config.toml
hidden_size = 256
experts_per_token = 8
d_shared_expert = 128
balance_loss = 0.00535
balance_bias = false
groups_per_token = 3
lr_router = 0.00133
vocab_size = 8192
norm = "rmsnorm"
norm_eps = 1e-06
tie_word_embeddings = false
Below are experts of layer 6 (counted from 0) of a mixture-of-experts language model. Rows are named router (the router's row for the expert) and show model dimensions 0-255. Each number is 500 + 25 x the weight over its row's rms, rounded and kept within 0 to 999. Numbers have three digits each.
After each expert's rows: "comes after" lists some tokens at least twice as common just before its tokens as in all text; "gets" lists some tokens that make up at least twice as much of what it gets as of all text. This comes from a sample of Wikipedia text that the model never trained on. Tokens count by the router's weight.

# expert 108
router:499464511496492467549505459470508497525460526552523448501520531497512524498485508522513515524482457518498534548531522507475477529556462462481549458459465493494513503463523525495497500478546503523481569472448486485552492507469493498504502516497518494519492523523537505521525486546483486537461541512488527508499499465502515494516488541543499465539471532528548523486484512508511515470476507515530495507494519521528537502509500518469483455500533521458518541514507481536518489505495505492472491497463454522525495495484481501498490476460506472511482511502530503500451471505526518512525519470477529504495451541508522483481467483478476478526509460544465515519469489475485526502482485469529525485476496499524532465515558504492488514486530490503465486485452510530517506513492484
comes after: "\n", ".", "==", "===", " ==", " |"
gets: "\n", ".", "==", " ==", "===", " ==="

# expert 59
router:494479536498492491507506475474511502493488544513503458512524492501526568513486505538518485506553481519521494511521499522477491541529466479480531479513459520450506525483528533444460486500514509494467514490490481496508474489490517526502512538534514489510486528501505470546512471508514500510469510452479508511503497473513526501512493546525499483508496517568502555474467480529492535457464528504538459526478491524527512450520476510507497478524541516486505520494487502525526474498502533499500467504459447506500518475483485527467490478447472507529480536550502513542440476500526532500539535452488518470484475549514515486508477485500494505547541479535474502479501472490488538521487512492498521480470526483486524480522541491489459534512512513508479521473478442514516535528486466
comes after: " |", ":", " in", " to", " of", " a"
gets: " ", " up", " $", " Up", " ===", " £"

# expert 78
router:484488528495488463518517473474495477518509510487492490519528520493533510489478515522506523523514481517453541531497505509511513481521472460509546450477493511453521444485518533478446492496490526517495541470469479459555475552507485517541514531524465462522472517530505524522531478534480476544496508482484524498508508472514531500469483543523482494526478521526534549457468472540496537498494520435539515533464497496489531445511473516502463471506526511497541504512468458516506467486494516520489510495485523495511498515463465519503474483450490492509457495524529503514480463530505505453527518482497489479472459517505521500469488485508460480514511451520478491493498481508479514516505506488508519449491494497553505451547512512490493505520517505519454479467495506543487540519485489
comes after: " ", "1", "0", "9", "2", "4"
gets: "2", "4", ")", " |", "6", "3"

# expert 69
router:463479514511520478535492469481510481534500489491509494521521534472519496511492511530509527546505469500497539496507498507446512501544497499485487454445461528465488509470520516494469509478527524507478513515445457510516435541486559532535544532500528479507495527508507475518559494514501457500478517481466529522513502510536541466501467511534449494508493532513523519462487496517504510493464515482539502522483484534509528486534494495486494495500502547483550518522472467547524483461510529515502481464506472485510521522495489495504471470461500463490528500507516497531437496542504522491517542486476542482457466542495537492501484486487480497552483523512476459507470470473487535528480491463514529472483514486515535482525512512493488527505507516536516488492474488515471512539476468
comes after: "s", ",", "\"", "es", "ers", "ism"
gets: ",", " and", ";", "),", ")", "."

# expert 95
router:465491520499523472544497531496477501502473500509482463515533537470524527534451506536505475515516482506513512520529539503480503547536489483508525513479456499464510487480525496488479470497530516473467531482470470491513461499517535535492512543489482473524478523551523475524518494533473499518479508489488497486507508493497533489511455493527471481508462521542529539469467496496516510475490546474549474513457492492502492476543495499467502521484520510487520518523463510515485483478517505535486493488449457526496529474483477487495499479483494476487475514513478492530463478521492502497547496476494514490494505535488529465492489447465423470497514499534468475507489455487451535541449473485492510504443510477566488452535516497506471492537519501499510485474518492523499530540471454
comes after: " |", " and", "|", ")", " a", " with"
gets: " ", "\n", " and", "-", " a", "|"

# expert 151
router:492506533510534463507513499470492523497531494507472490521547525468534505518454481546508535518558457487475522516487487509481488499507456492488513481456494516489473489497536489486484508484532516532502547453462499480505419510547506520504521502518525479536491531541485498530527458493521481516510548508469484547515507481501533499487502521496505471529502525516485554455500483516518487500495533505534460519458506506509483445504482536482486493497516520506540496491505497515550477471502553501433484506498500537516518492488477497450491496487522513471495510502494528522488494512494511491518519460497501479472485532507504461456473470469444472510528480529440454524489508501470503497466475490503518510473504466502517485497511463488473531489516514523483502471472470530522495521461433
comes after: "\n", " =", " |", "|", "idae", ";"
gets: "-", " |", "\n", "|", ";", "–"

# expert 152
router:460489484511521489534510505486511511523477506507510455491525530468514565514479538524556531516535498522521541523517522516466490525507469478475525453500475473497511485510517523482435483484517521514509530509463507468487501518501494538501536534521524499523492494523518485524529467521482485547487486500456503543513528497509503449496460526525497465533505490563525531474453490554526504469481526476508511486473501521531537457518512539492513481491529507504535513509494476549516500473510510531524478478477468503512493494488446509494445482488505492484487506527501487490486466511508520494481520477461545484475495525520541502457491470442476474520529503513470498513485471470440538497506490494481537450474525521523535458494486521519478539507508519498496491479489469542484538506501496
comes after: " of", " the", " to", " in", " War", " during"
gets: " the", " and", " of", "–", " New", " United"

# expert 13
router:481507504531487509520535452445523475531471535517507483496501538457530514508490501505547499517497473505504498507489526512474489526512498474475529465484482519454536477498554527490467511491504553530437549450495495471483467527528514504536521494507534454492480540531522512527537478508485462529490515496471523527523497473535538494531466522513513513520508511559529540496469498503496516498477528511557500495484484519528512485500495504437462505525535521468520473520502510534540463494516517484475517493478494480501495439459476496479472484489497496530503523513536505557465478503513508477526520465494513462479489522510533461490457489492451521547537494523503514532512482473471489486476465474487519486477499485514515490527519480490455505502503514476503467458493519520502505532484476
comes after: "\n", ")", "-", " information", " Coordinates", " /"
gets: "\n", "-", "|", ":", " \"", "ed"

# expert 58
router:488490497507502505544495484483512513516489514489499465514510564466495552508494512513544520530509495521508529508523512487510512531531500489482528485497508518475500489482547525484482486470502521505514537493472461497541489544526535493551503535505509493527510558510501483512515474537473491524456510481465522512514529479504523461521474505529487511525478535541543527482470502537515520483471535485532498528497480501519519493526474532465505481522545527490527530531436479512535480470531530518480492499463498515530546476490490501494500494489491481465495543520488511527462488501494514485570539485500526453477464536515507490473470497457458493553507501550490489482470474491498534501467453478505539496455521502525523456538543512502465543541509502510502498465453487503490514506485480
comes after: ".", "\n", ")", " (", ":", ")."
gets: "\n", " (", ",", "1", " ===", " /"

# expert 3
router:481512530532498468531528501488500517511490523514521477542488508480538506512473503505503508509503489489484485533495505512462499493548491447477519498492517543468494504488517530488469500498505509515515576485508475456552502516537495541524506543497508505540460507529547475519548489516488488521457508463472528512512502470503533469490472510510509508498441520508529535488480494542503536430470533476485475538466482497505495481509502533483514488515522530484521506538487479503525479468489518504485491484475494481509488508500497529498499487442498466472515512567517510513455467543551510479548500514492524490480491504497531500469456453487465499529552508522475485534497466483466518509478504484491520499467496490538508467531531506467450521475513530508462505470454492491493519523440486
comes after: "9", "0", " ", "8", "1", ":"
gets: "1", "0", "2", "8", "9", "3"

# expert 153
router:491518530498525473534518494484519484503508516484540478510504518479520506531494545502518512504509495479513506511541504510487480455521463490496493492499508493442536511495506539502451494488503493520439529473474479463523488522511522517508510555528568473509447489513507495505537487518462472519475524459475526503544496455520505503533499541504503488519467496514516542516474499537542495462473522480547488514461486519519513488504504503490459480509505523523523540512495481513552478501507561512486465452499486526540517463475466480467474526460498512523465508543516538465477508522533506493522502485488545461481495526516526468472472476522504481498530491526465494533486484493476560515456514505517510478516502499538556483540519515497527521509505495519519481436485460483489489512484470
comes after: "0", "9", "5", "2", "8", "6"
gets: "0", "s", "9", "5", "8", "6"

# expert 49
router:472494566472494488518501483499500549494493549539524496506507515476518518537487523535533530537546500478489494525522542537473487524532506509525506487489477495436501483501490502460480483470518506518490530412468495499517478530483520543515508526524529446500509512513514465519503473511461451525477502488475510476487527483483496489550468519500479469556489496508530575509485486509508511477465502490520461539472515496514507492508456523487456498532513506483514500532509450522510478481511500494480504478500448504496505481478464501491467482450522484528473509521511474492468510506502485482545531453499535505471470540511519478496502514513467497531509501499469516526478481446479493505471511462510518465487519495526517480534511510502454514495535515517479496440486480513493500541462507
comes after: " |", ":", ";", " (", "}", " /"
gets: " ", " (", "-", "/", ":", "("

# expert 94
router:449491508499540471565516465502479509540521490486513482535550499464503502538473542542540511509512459476532519505514491499488511493514476495498519493439473495494494459478511509515455472464501508507504546490489479483519482512508508525513503515548548488531487527521495459496518506538473501520493520466482540497504494465523505458497472497498451504529465526506507525485493485512512508500489518478505465493465464515482516465546479520492471443487513513483550489535497456531499519473484515522448511472456470510526545459478434500503490462492524497475474520507521483527474482512484515483512538474493528472489476517532534479500466505482466495509526499523454489540468485462507498509478480449506525459473502510540515483546514515458479532493494530518488514456481484511488518514478487
comes after: "\n", ")", "\"", "%", "a", "i"
gets: " |", " (", "-", "===", ";", "|"

# expert 142
router:481490520493535502538491486485500508522496491517509474521548506504547518522484481532506496515545470495510518514516530520469489523531476445492541470482476533511507488522514520435466465494512511491479522466485489494509516517510502513509549540520547449506512507531502504518531496524438503522493521497496532506491514462520505477535456563519495508494491490495558543478479479494510530449493526475498473513497541516524489486511474557521469510524489517507542518529476450519496504481505511529468505469468453506537509500459469508456487505500492472496501478523492462499495486512502544495501511479515487482512492543486497458493488492478466477512547483521483461544483469480489487526490475457517488484460554508495520460535500506487459540527529510503454468460484483509534533528486473
comes after: " the", "-", " \"", " and", " to", " ("
gets: " de", " re", " In", " un", " in", " con"

# expert 75
router:478444520491507470517495532508524492520494494495555482518544529459491534524493514528566510526499477509527535533519532516492502566516476478454516475466477499483514461479517536494470501492522515521501544469489450498542475527510506527520524532497515491512501529528515490514523483524454483499473512469470492518524516480524497455492491521522499505546448545542550527485489480516545526503486570517530486527471496537544531468529495514463447492498525517496513508522492454512535478499496509515477505479505481512512519516516473526502507479497485476531466505514538518518494478527534496477544526498497536479499519489516545476481461490479459499516540473542484482538501484503497541529455513482506508462498515504557509482524522514514475545499508493509490486490499493492494490524476477
comes after: "\n", "'", " of", " for", "8", "7"
gets: " the", "-", " |", "2", " –", " The"

# expert 32
router:487502492513539447526536496499512494511491522516513460486492491455506481521489504509500527538520489519510493500547500511479515504526452459512520488482494517485536490501520538500509501490509524524489554479449506499517465509530495515534525551527554472545443536542542472529531455551483523533496530508467520527483504468507533506546479505529508485508503518483519538464433506533529507473510557495549489512491523517524503491519496522497483502492503514473510502518494477518519491478508483515499493490477510523537493463480471520460471496483505491500490512500485497532454457517517503488528495503495516502475487529517530510472476482495487453496536498523471462563484509516449544515479466474498496505466523486512525458525510496481466519491531512496497469486477437543504558503457484
comes after: "1", " ", "2", "|", "9", "3"
gets: "9", "0", "1", "8", "2", "4"

# expert 22
router:486481534491522493537492464487525487489513495553515486518540498447521501515478485494545546556514507496532506528504493514513512520565505465474504497493473547503544492482515509471482486498516520504490532493451464479502486492487491508492551505504517468489458494516512469530546488525468484556460509494493529498532518499500522510516456554494489464506514468537533537491488479509551555466495535495524499485467517510512493434535485522479463485479504538491515518512491452526520471498468538509466513481489478502482505500475484488476476470461519480483483493550548474526495521529496491488536504469507540493477471516523504481487487464465483481532485492517476472520462487492479523519489510487507520464490522528528534461531501497493468529521521490494451461464476517488495556494477498
comes after: " in", " of", " University", " for", " on", " Country"
gets: " the", " in", ",", "s", "In", " In"

# expert 82
router:449483507491514492525538462488525507486498527507538467527522530427536524508492491523528544500536498511492522521490507503489524532540492478498546464484465501454476486489501526453513489514503508478497555469486509519508489504491507512511537549494507497476474546519511485510512490502476504525478550486473512508507522454490500433550459527519515504498475533528552546474477474504510510457511517458517488520488535558515516471515463481492475476501498521506512512517477439498509484491505501494461480482462452533527545502474479507508463480495496450491484496514515478490493487524506513479542515499510542506460477521502500487491503457470488481533561479531472457509500478496464508527480490500511513492474534488533542448508509495463493532506543511487470489481495487523498534510492473
comes after: " (", " the", "-", " \"", " of", ":"
gets: " S", " D", " B", " A", " C", " U"

# expert 91
router:488465537516535482503532452478488494546497512485495468502526556484495512530486487496525508505507488511494510514498503484482491541523490452462528444473489479504508468508503499483450465474537546532475524468493478501516473513517516512514495498496545501520517514518533492570532468495483469508461509476484520495523498471540500489544473475523473507553452503525550536497466501519547539468483516483524502538491499525528482430541467511463488451497493521512532530511468487508507461449530499526467509481462487495532495496485495501511448475453510483504468517524538493501494485517527572496518534533492518503483523517501532482500493484485472467486543458509460472521479482505481512545492516495503541473499500517521516476510516506475479519503522479496488497477469487534491508505494474
comes after: " ", " |", "P", " (", " P", " p"
gets: "\n", "1", "s", "er", "P", " in"

# expert 11
router:483484513507488451517563503491524531516506512513524485532506483470519515515474508490518519510495497504513537532507516520483492515532469480483554466487480515493518501475521524472487456492508493512518551459484514506489486518484504491506507513552514465508478518544543486526544538535450483505469539465467552514517496454514536475524470510497479485541470538528489529488451524534520501443508551482549483497449488510524525479500496512476445501527482508457541474523480506556518475466499512504462494504510463518537552495474474510477491499480470482471490491539559487513470503504500504486521500501506537476481479492504501454448493501475481496511504488518486461506475478462502531513479491482489508485495490502503514464540528530493497498503531501513486471471474491542541511515475448
comes after: "–", " ", "0", " |", "1", "2"
gets: "1", "2", "–", "0", "3", "5"

# expert 42
router:502493501484518470513543489485491489531511494507527493506517513497553495527463506557536503513536455480476517503524492536462486523514486439488512475471473510492492467501508522496481493477496517515518543475472490524514426536548481534501520513549562511488478500500544487538533501545492473486496517500496496511493506494512532511509464513484498462510495480520488544501509500485516517476496532500510450542484532496521518474511488518492463492499534520523527526514465487511546445477509499555461454489516464522508525479488482494483476483504509481481493486519501533522494476519530516514531508491456503482494522525513560470434477486524477500503540497518467480539506486482499518485481510490503514468472545485483530488502507517465474495470543545519494464456449474506531533519485444
comes after: " |", "\n", "---|---|---|---|", "|", "==", "|---|---|---|"
gets: "\n", "|", "==", " \"", "-", "="

# expert 96
router:487506511487531500519507490477533482522503508499506472516522494466493542514468539497518521522529445508488525499507541485468511527504468473478510488510473495495505461488529544482457496450510517494491511476483473486535430514515484509530501542528500478522475520538522459549553483505441454535488504483461519527498496463531531494505490525507503497521471520517528528481455509510532523451479521495517484521474524533517511491513491511484490484544515575490515503499480481535521497489509531544477506477471499522509535467480489490495456476491513462495466546550525517529459492514533505470503532485496511478469508498528514475491476461489495466502556458528465504487477455478487528521462488509533532489464520488524548477531530490502488528493519497525491491469502501518507513530469464
comes after: " the", " The", " his", "ing", " a", "al"
gets: "s", "ity", "ation", "es", "ion", "ities"

# expert 16
router:500479501512502481544507520478513513506501503527500496503509497493526511477447525497538495545512462476457532504544508508486497520497498465508547492491495498497507477508526525492522477464498510541451570483464459484536462508493510518496506523535526529526505541514511486511527476533459495545503540493484520503521526510502553454511447491534496487516505532516513549486474541538517536503464532497503476541503475528510537465522473524488486507510504519494519518518490486549516463475507546501457450498487461535505518502463482518446495444473517471486482486521495528521469505509470497482486510447470494512465484517501512499486481455478462517507533460520470473501455484485484491511501487472540534488458475500507485465506505461478487529483529489535497464513467457515512497523472488
comes after: "\n", "0", "|", "2", ")", ";"
gets: "\n", "|", " |", " (", "2", ":"

# expert 165
router:485508503479522478562507460509529493532531533485534445501518513473509530550476532515523548505507491516484516511534510515455502502547494487482567457446502522498491496492503496486450509495517528525482528469475515500506462503517498526529508509515524487512490504534487466518516480541477487498435497494444528491537499471494525457520481538496516476533476524536529525473480526516511517501484520517524486537474501511509498463492479515514482470513529524498523491508503489489522489480504517511490484446476481514528524506452459491477487503474520511476441526510496483521470477526488512460540538493489532493491481517504536461499457494458469452521526476517471517557471485491489506522492502450530524462514525489517502454555475496452482501516504538496482494481490488506486518512465473
comes after: " ", " |", ")", "%", " —", "5"
gets: " |", ";", "---|---|---|---|", " American", " President", " general"

# expert 74
router:476450527496502479508511499500514490499470523504502483493509496492518540529513512536498547521500477479487520550510520501492509520514473468497517469492473557485510513510533557495473471497516519530490536480459498484524506498500543522521521524505549455519487537516537476509524468505495486521457505442483522478511525487497510497549488526549474491557486528531559548485456503522488523449474521530511501508473511544544512484518464514488465500542536510491522508491480443537544470489540495510451523470496458517506524495486490485467469483484518475505466489522496506512488471503508485507530511462485551497482498525484552507523487503476498482528512454524469475552477486496495505532482505489533516473490526478496498457514528529527476534502519510527475512460480464506503522516459488
comes after: " ", "2", "1", " in", "–", " ("
gets: " ", "2", "1", "–", "9", "0"

# expert 154
router:499494492496501473560526477475499457505498514514548433545509555492509503542488555542558525506503479508487508479532518506472517512535473476477527462497468539477510477485508523475488463502524516552504541498480490488504488511512514494548509511482511472504457520548511484523529482505475490521492520493472507525498502493529528454525484508520513432523510531499504534507480520572529531468480556477502454510494503565518519480481477509522473468489531513473558531508491466525526465515498498503504489488464492510513524489481487507466459457472491460497486494516533483524487513524535514491492497517470521476484444517528490474471484497463471458482501483518499484501480499483475515517476486478502536472485501482525507459526526504460496514508561504485491506505490513511515511504512470
comes after: " |", "0", "\n", "2", "1", "9"
gets: " |", " ", "|", "9", "0", "8"

# expert 34
router:501476512477545486521496475461509484489489493520503481545500534481519489479489505521522506502512490510490537517519520503475486513527486463494548446493494493489532481498516554504479472510523517514482546492456497504528498505507476533537510488510543481521461532528522522552542492527493483539489529500423501500507509492523501487501490491493498490542486516521536564464458490540490507456506531496515450480476520481540514487494490533482489463501516529462504511502492507515555439476495503524490513503489479485477503497513475542489484494488461494503502499534512510514447491540575509488523514485479535490502501546506500476479506461468421476518528459549483497506464452505436515528448484503509511500491521506528499470531516492496467508488524494496479487493469494519488497526486455
comes after: " ", "1", "2", "3", "′", "5"
gets: "2", "3", "5", "4", "6", "1"

# expert 46
router:476508534487495452516515502477486508503504500483498461533501480473554478498484525522505488511493502478520513531533522509470533517489502489524518478492487497448530484503541502501497502482506514516484548488478452500519485504520492502497518505514537507505473514519501468516528471522501518513452517442459506505476495496542498474510500512543480516513469524552517548460493499504490526453449503494536458525462500497529534468500487546469464504515527517485517499514498486540574472495517525501494491474461484528502546502471511522466465497469466520502507525544493524533466463501521496461548513503485535467482488514495498466488492467450454474503534468520484476505492482481472568526453467490520520472479495478527510495513538478449473519501512506492499493443460480502488495501478449
comes after: " ", "1", "2", "4", "3", "5"
gets: "1", "2", "4", "3", "8", "6"

# expert 175
router:481498527487527457531493484470542500545503499496507475510534511457515519534465507526515501506518464486487511514528492533489504501553488485512527460476470517484532512528518553482502459461496487516495534487477490483513442536507505519526505520551549454506452520509513449526535517510507456526506528494462510515470500455511508474527492538520499478511453507538521530521486476518512499469507502525529501516492496532498529459537470489475482477537512537484536529511479474530509497485508529526498481514461457488549504489472472479465482469475504448496505490526505532495471473510489485499504537477501537479471516513516511506450476475481469484511523449524498512534456467497461524510461497489525515508478542528520542470538509483505478511539497489532503476490483524518492486545469478
comes after: " the", " The", "The", " United", " this", " his"
gets: "\"", "s", " season", " family", " Cup", " Party"

# expert 183
router:471475524506534479495530484492526517526482494481523489512511517491503509506441503518512507504493515459492499539494529487501480502551483484500534454487488493467500498515505508501474478509532554506472557493449489482512480541516492515532533497522553486548502515539524493500524456528476479523485532506460521507536497468488542499510463527523529464514496498519519538474471477511509544456452529457527486521494488491512503448519455540466474473534502527460562519512479495518518454502505532510474501473475462543524486507473515503482488495476469495483477524515505496496479506534516504489525521471513493508517489511551555456493493497461479483516543492511473491518504449504456505526485484495529517425507498513510514460538505491506465503525513536502470488463468466493505523512499473
comes after: " ", ".", "1", "%", "4", "3"
gets: ".", "2", "1", "3", "4", "%"

# expert 122
router:479483480524491490532490510481507502511467519488497499517533523493533520511507534517512520502536489535509514500471539521487531538501522483480560462488491507493520469528517509436473492486508511501473551481503459494521498541500523504534532550518520500514494555544497492523504479501475510519486509497476499473517548446514543470579481514485482514532486505513521561507463512509528532466500531477490489524490524567556498498493434511499457468528541534520524521501459468536522476495527540491490481484500462502526487490489478519453504486455491483488512501513529503523467494498526523513546522505483510490514487536482514465505501505467449479513557490498447499556472476511490501507496493475514515466480533498512510491539494538501498491516524513504502471469488475530497499508487473
comes after: " ", " (", " \"", "-", " re", " S"
gets: "s", " p", " S", "S", " re", " N"

# expert 172
router:485518519496514490528493491474502471529475531527512488514525516469531523517467543536549515547511446485554504501513481523502493513531497454515484446464505497442502479492539533471470484464529513528505522466497445518512459534532472533503526499527530458511435500516503521532544470507491507498485476495469508502518526471515509487501492512519481488520501491503491561468486514508516484476466524502507429535482507496517511477507478518455510482522515527514507507454483505511518482478500522518502496477499464511514495459489519506505490499476491491531503459498500511536470475475515506466514520462492495463480481535520531482461487479492480495534534446549473492527464490481482462510434489450549515499453480502503546478496482510487492517481530533469514477480505487503492505494456504
comes after: "\n", "==", " with", " has", "'", " had"
gets: " his", " its", " the", " their", " a", "=="

# expert 67
router:474512513488511454513507504518513496523510531512539472548528529458494499477504510528499524543509503486503491498526530527471482498554494473507529464500504514468503481472492531494481472476536528524476555471480478468539461533501529508536503515526533482519508531495513487514509464521483477520491550464423490543510541473515521496505478503521500475509477500524522545472479495510512500456511526506539471561491479527522485511513485503501498485502508529497530539508486481506519474490486548505489502453466509533540499503494505495514484497477473517498520496539532496491457496563535475470551549456498511479479488524516528469472485468492476493527519487514464503520499497483459555529479479502518535478473513517500547468528486516467481501476493503493502477477488468528512549494462443
comes after: "2", "1", " ", "0", "3", "5"
gets: "0", "1", "9", "3", "5", "8"

# expert 40
router:483467511508507471525503475486506498506492495527503457515522537460504508560497509545516517524548482519504531532512524494503493534523481469464539505506502476476512458513524517473499506494506510524515529474486507488542476515511507498534517532527500490514487531517561511531540470518474491537463509485480517527517528489552510483524486513511469512520472519541500529505501519530535498478488523490524481534501531490498500477532461511443491471504523524489528493522462468539503477464521495536511457458490478515519501488508478495507488477482469504529489538505529501489500457531499536489546559481495536474512477492511511471487437479492454481510504486552468500507452478474472491514471463449510519420473541514515473489528535519505473487524536499496454480487472461488488535506495478
comes after: "\n", "==", " List", " \"", ":", ")."
gets: "==", "===", " \"", ":", " of", " The"

# expert 119
router:513480524516497469516518505477507483536494529516502434513507527474502487515446502510510512520513486491526498530508500542481500541539501488461534482491483517497525453478544544471480474448519522528487541481465497479539493494534510532502532543505516478517476528503542477528522485498511471546453517477466533512530495481541510489500472498529481492506470495503516533488500497532495519470488532517559511513474483503531494465553482516477505479528515517511519511469518479506523484500505531512468500489490469504501488498510474496484499497441488462485510535532507499528467466548534488475561520475454489466466461492534500481492498503498451462525528454514458507522456485516445528542486494492523524477495524506498538476513507468468461513506494491493454475464482515494512519512458478
comes after: " ", "|", " in", " In", "In", " ("
gets: " ", "2", "1", "3", " September", " April"

# expert 191
router:465497512493511443530524472472521487485492521490506447531513510461499539529498489502519492504490481477530545544571513493512500534507497482469479491492487530488538494487494513489487467504522499522461551512455488517500484532530492526503522525517552484514496511506529465532510499526466499483492532454484540510526512467519518481512457524532509514504489484511511546466475505504545515470497544487577486522501488535534486453505489516485469469500522513496529520524482483503532460480507490541474433449475481560525530521491494506473482484485509493478505533504497472526483472525504527465523491490475524469482441543537522512528482497489485467495550482539470471510479485500467515532470483481536502483509513501527505474518517502480496515481531492511499467479482489479516503517468454
comes after: " ", " |", "|", ".", "-", ";"
gets: " ", "1", "2", "9", " K", " A"

# expert 12
router:488468491495500473485484492499511496544471539531526478502530545461547523540484511516517515522507514489526529510536522509483494531523509495464499488492467545484501504471540508459479486493492509518469524486483473465536510507509513499524549523509523475500476504506499477524563482545480474541471523479482515512523527474510506470522510533520475450507459525527548523459483489482555517480477538497551494519444514507533512449524494508477480469474499506486522474517498479529512473486511519533471495477475463513508522478490481511479456488461482491505499493525534486532494480531520544463504526480498539486481488519502521498479454467496448464526499458530495482548456480468460509520504468459522528487471511524505536497507518486481456536513491518516468487465479480536479528497473502
comes after: " in", " of", "s", " part", " at", " located"
gets: " in", " of", " the", " at", " on", " from"

# expert 174
router:469490523487512483526489467502541498502514516521515465501507537485523538534497538520519542519527485496475515501520502510475482501508475494445528486491525519473500494500525539459470480492535533522513514467458501520526470534501513507530523515522503479537463503509547499509498471504498494535500494473469498501517515474519536454502485503525464485508468545507531543463481496514490514466496543487525469531484502547529481473522473528479451476513514521498525497528502474500504493503536527502473481474465468550522524473512488504458509520464514456496487529535509498511469474528502515494564527472481500455452449550513500466464463482493480461515508491536466494492445472493471540525488487458530546504478537491528516466510517472490460546529512511479487488480494466502498539523486500
comes after: " |", ",", " in", ":", "born", ";"
gets: " ", "1", "2", "9", " (", " February"

# expert 118
router:477524492482533492519506462469521484520517489518530463501510543480517530501491505530515527525510478518519517520523539530497502509527490491512497445495489525497529516471497533441468455498525514510487526449446495473520479506554523524502517527499528475519476522519540509496518444513505495556467510489484514535525520455517553489525485499514490513520497496518525572477444497488518530478471495476538479521475482549528506480522506503469491491490536501490527529497516464494505466486497542520475488484465461488482505489450471493489488494508502476505438525527525492518456476512526505486500499470473518467479468518527521439495481493475459482490540517522470486504500498493453557517451477471521513504487514521515522502501554542469495528476500540515509495477503493540500513517497484
comes after: " |", " the", "|", " a", " of", ":"
gets: " ", " GA", " arch", " Length", " Khan", "β"

# expert 180
router:508474519512495482504549491502521512520500521504534460521516530495537498507462516538545527522495464525483547502502509489508493498545489471507568465494478502448519493489537543490458487485489500540499558483463462488525480514482522492529503518501518500537491514518501503563542479547488470522486525496490500544497535475507517487504480520513499468496499521538515531478494491567498535515493555485529441530470511554520501478490464520491510475491513521515498557503507487513508454499511524513486501492494494530516523480474477521479474474469470487496514488538511530497458477519515509494528561488488504477479480511502496468491493494473445444492528466538455487515513460500437527512477505482512516503494479524496495474526517508469476522485510482495498508455461501527516518491474453
comes after: "1", "0", "2", "9", "8", "5"
gets: " |", "6", "7", "4", "3", "5"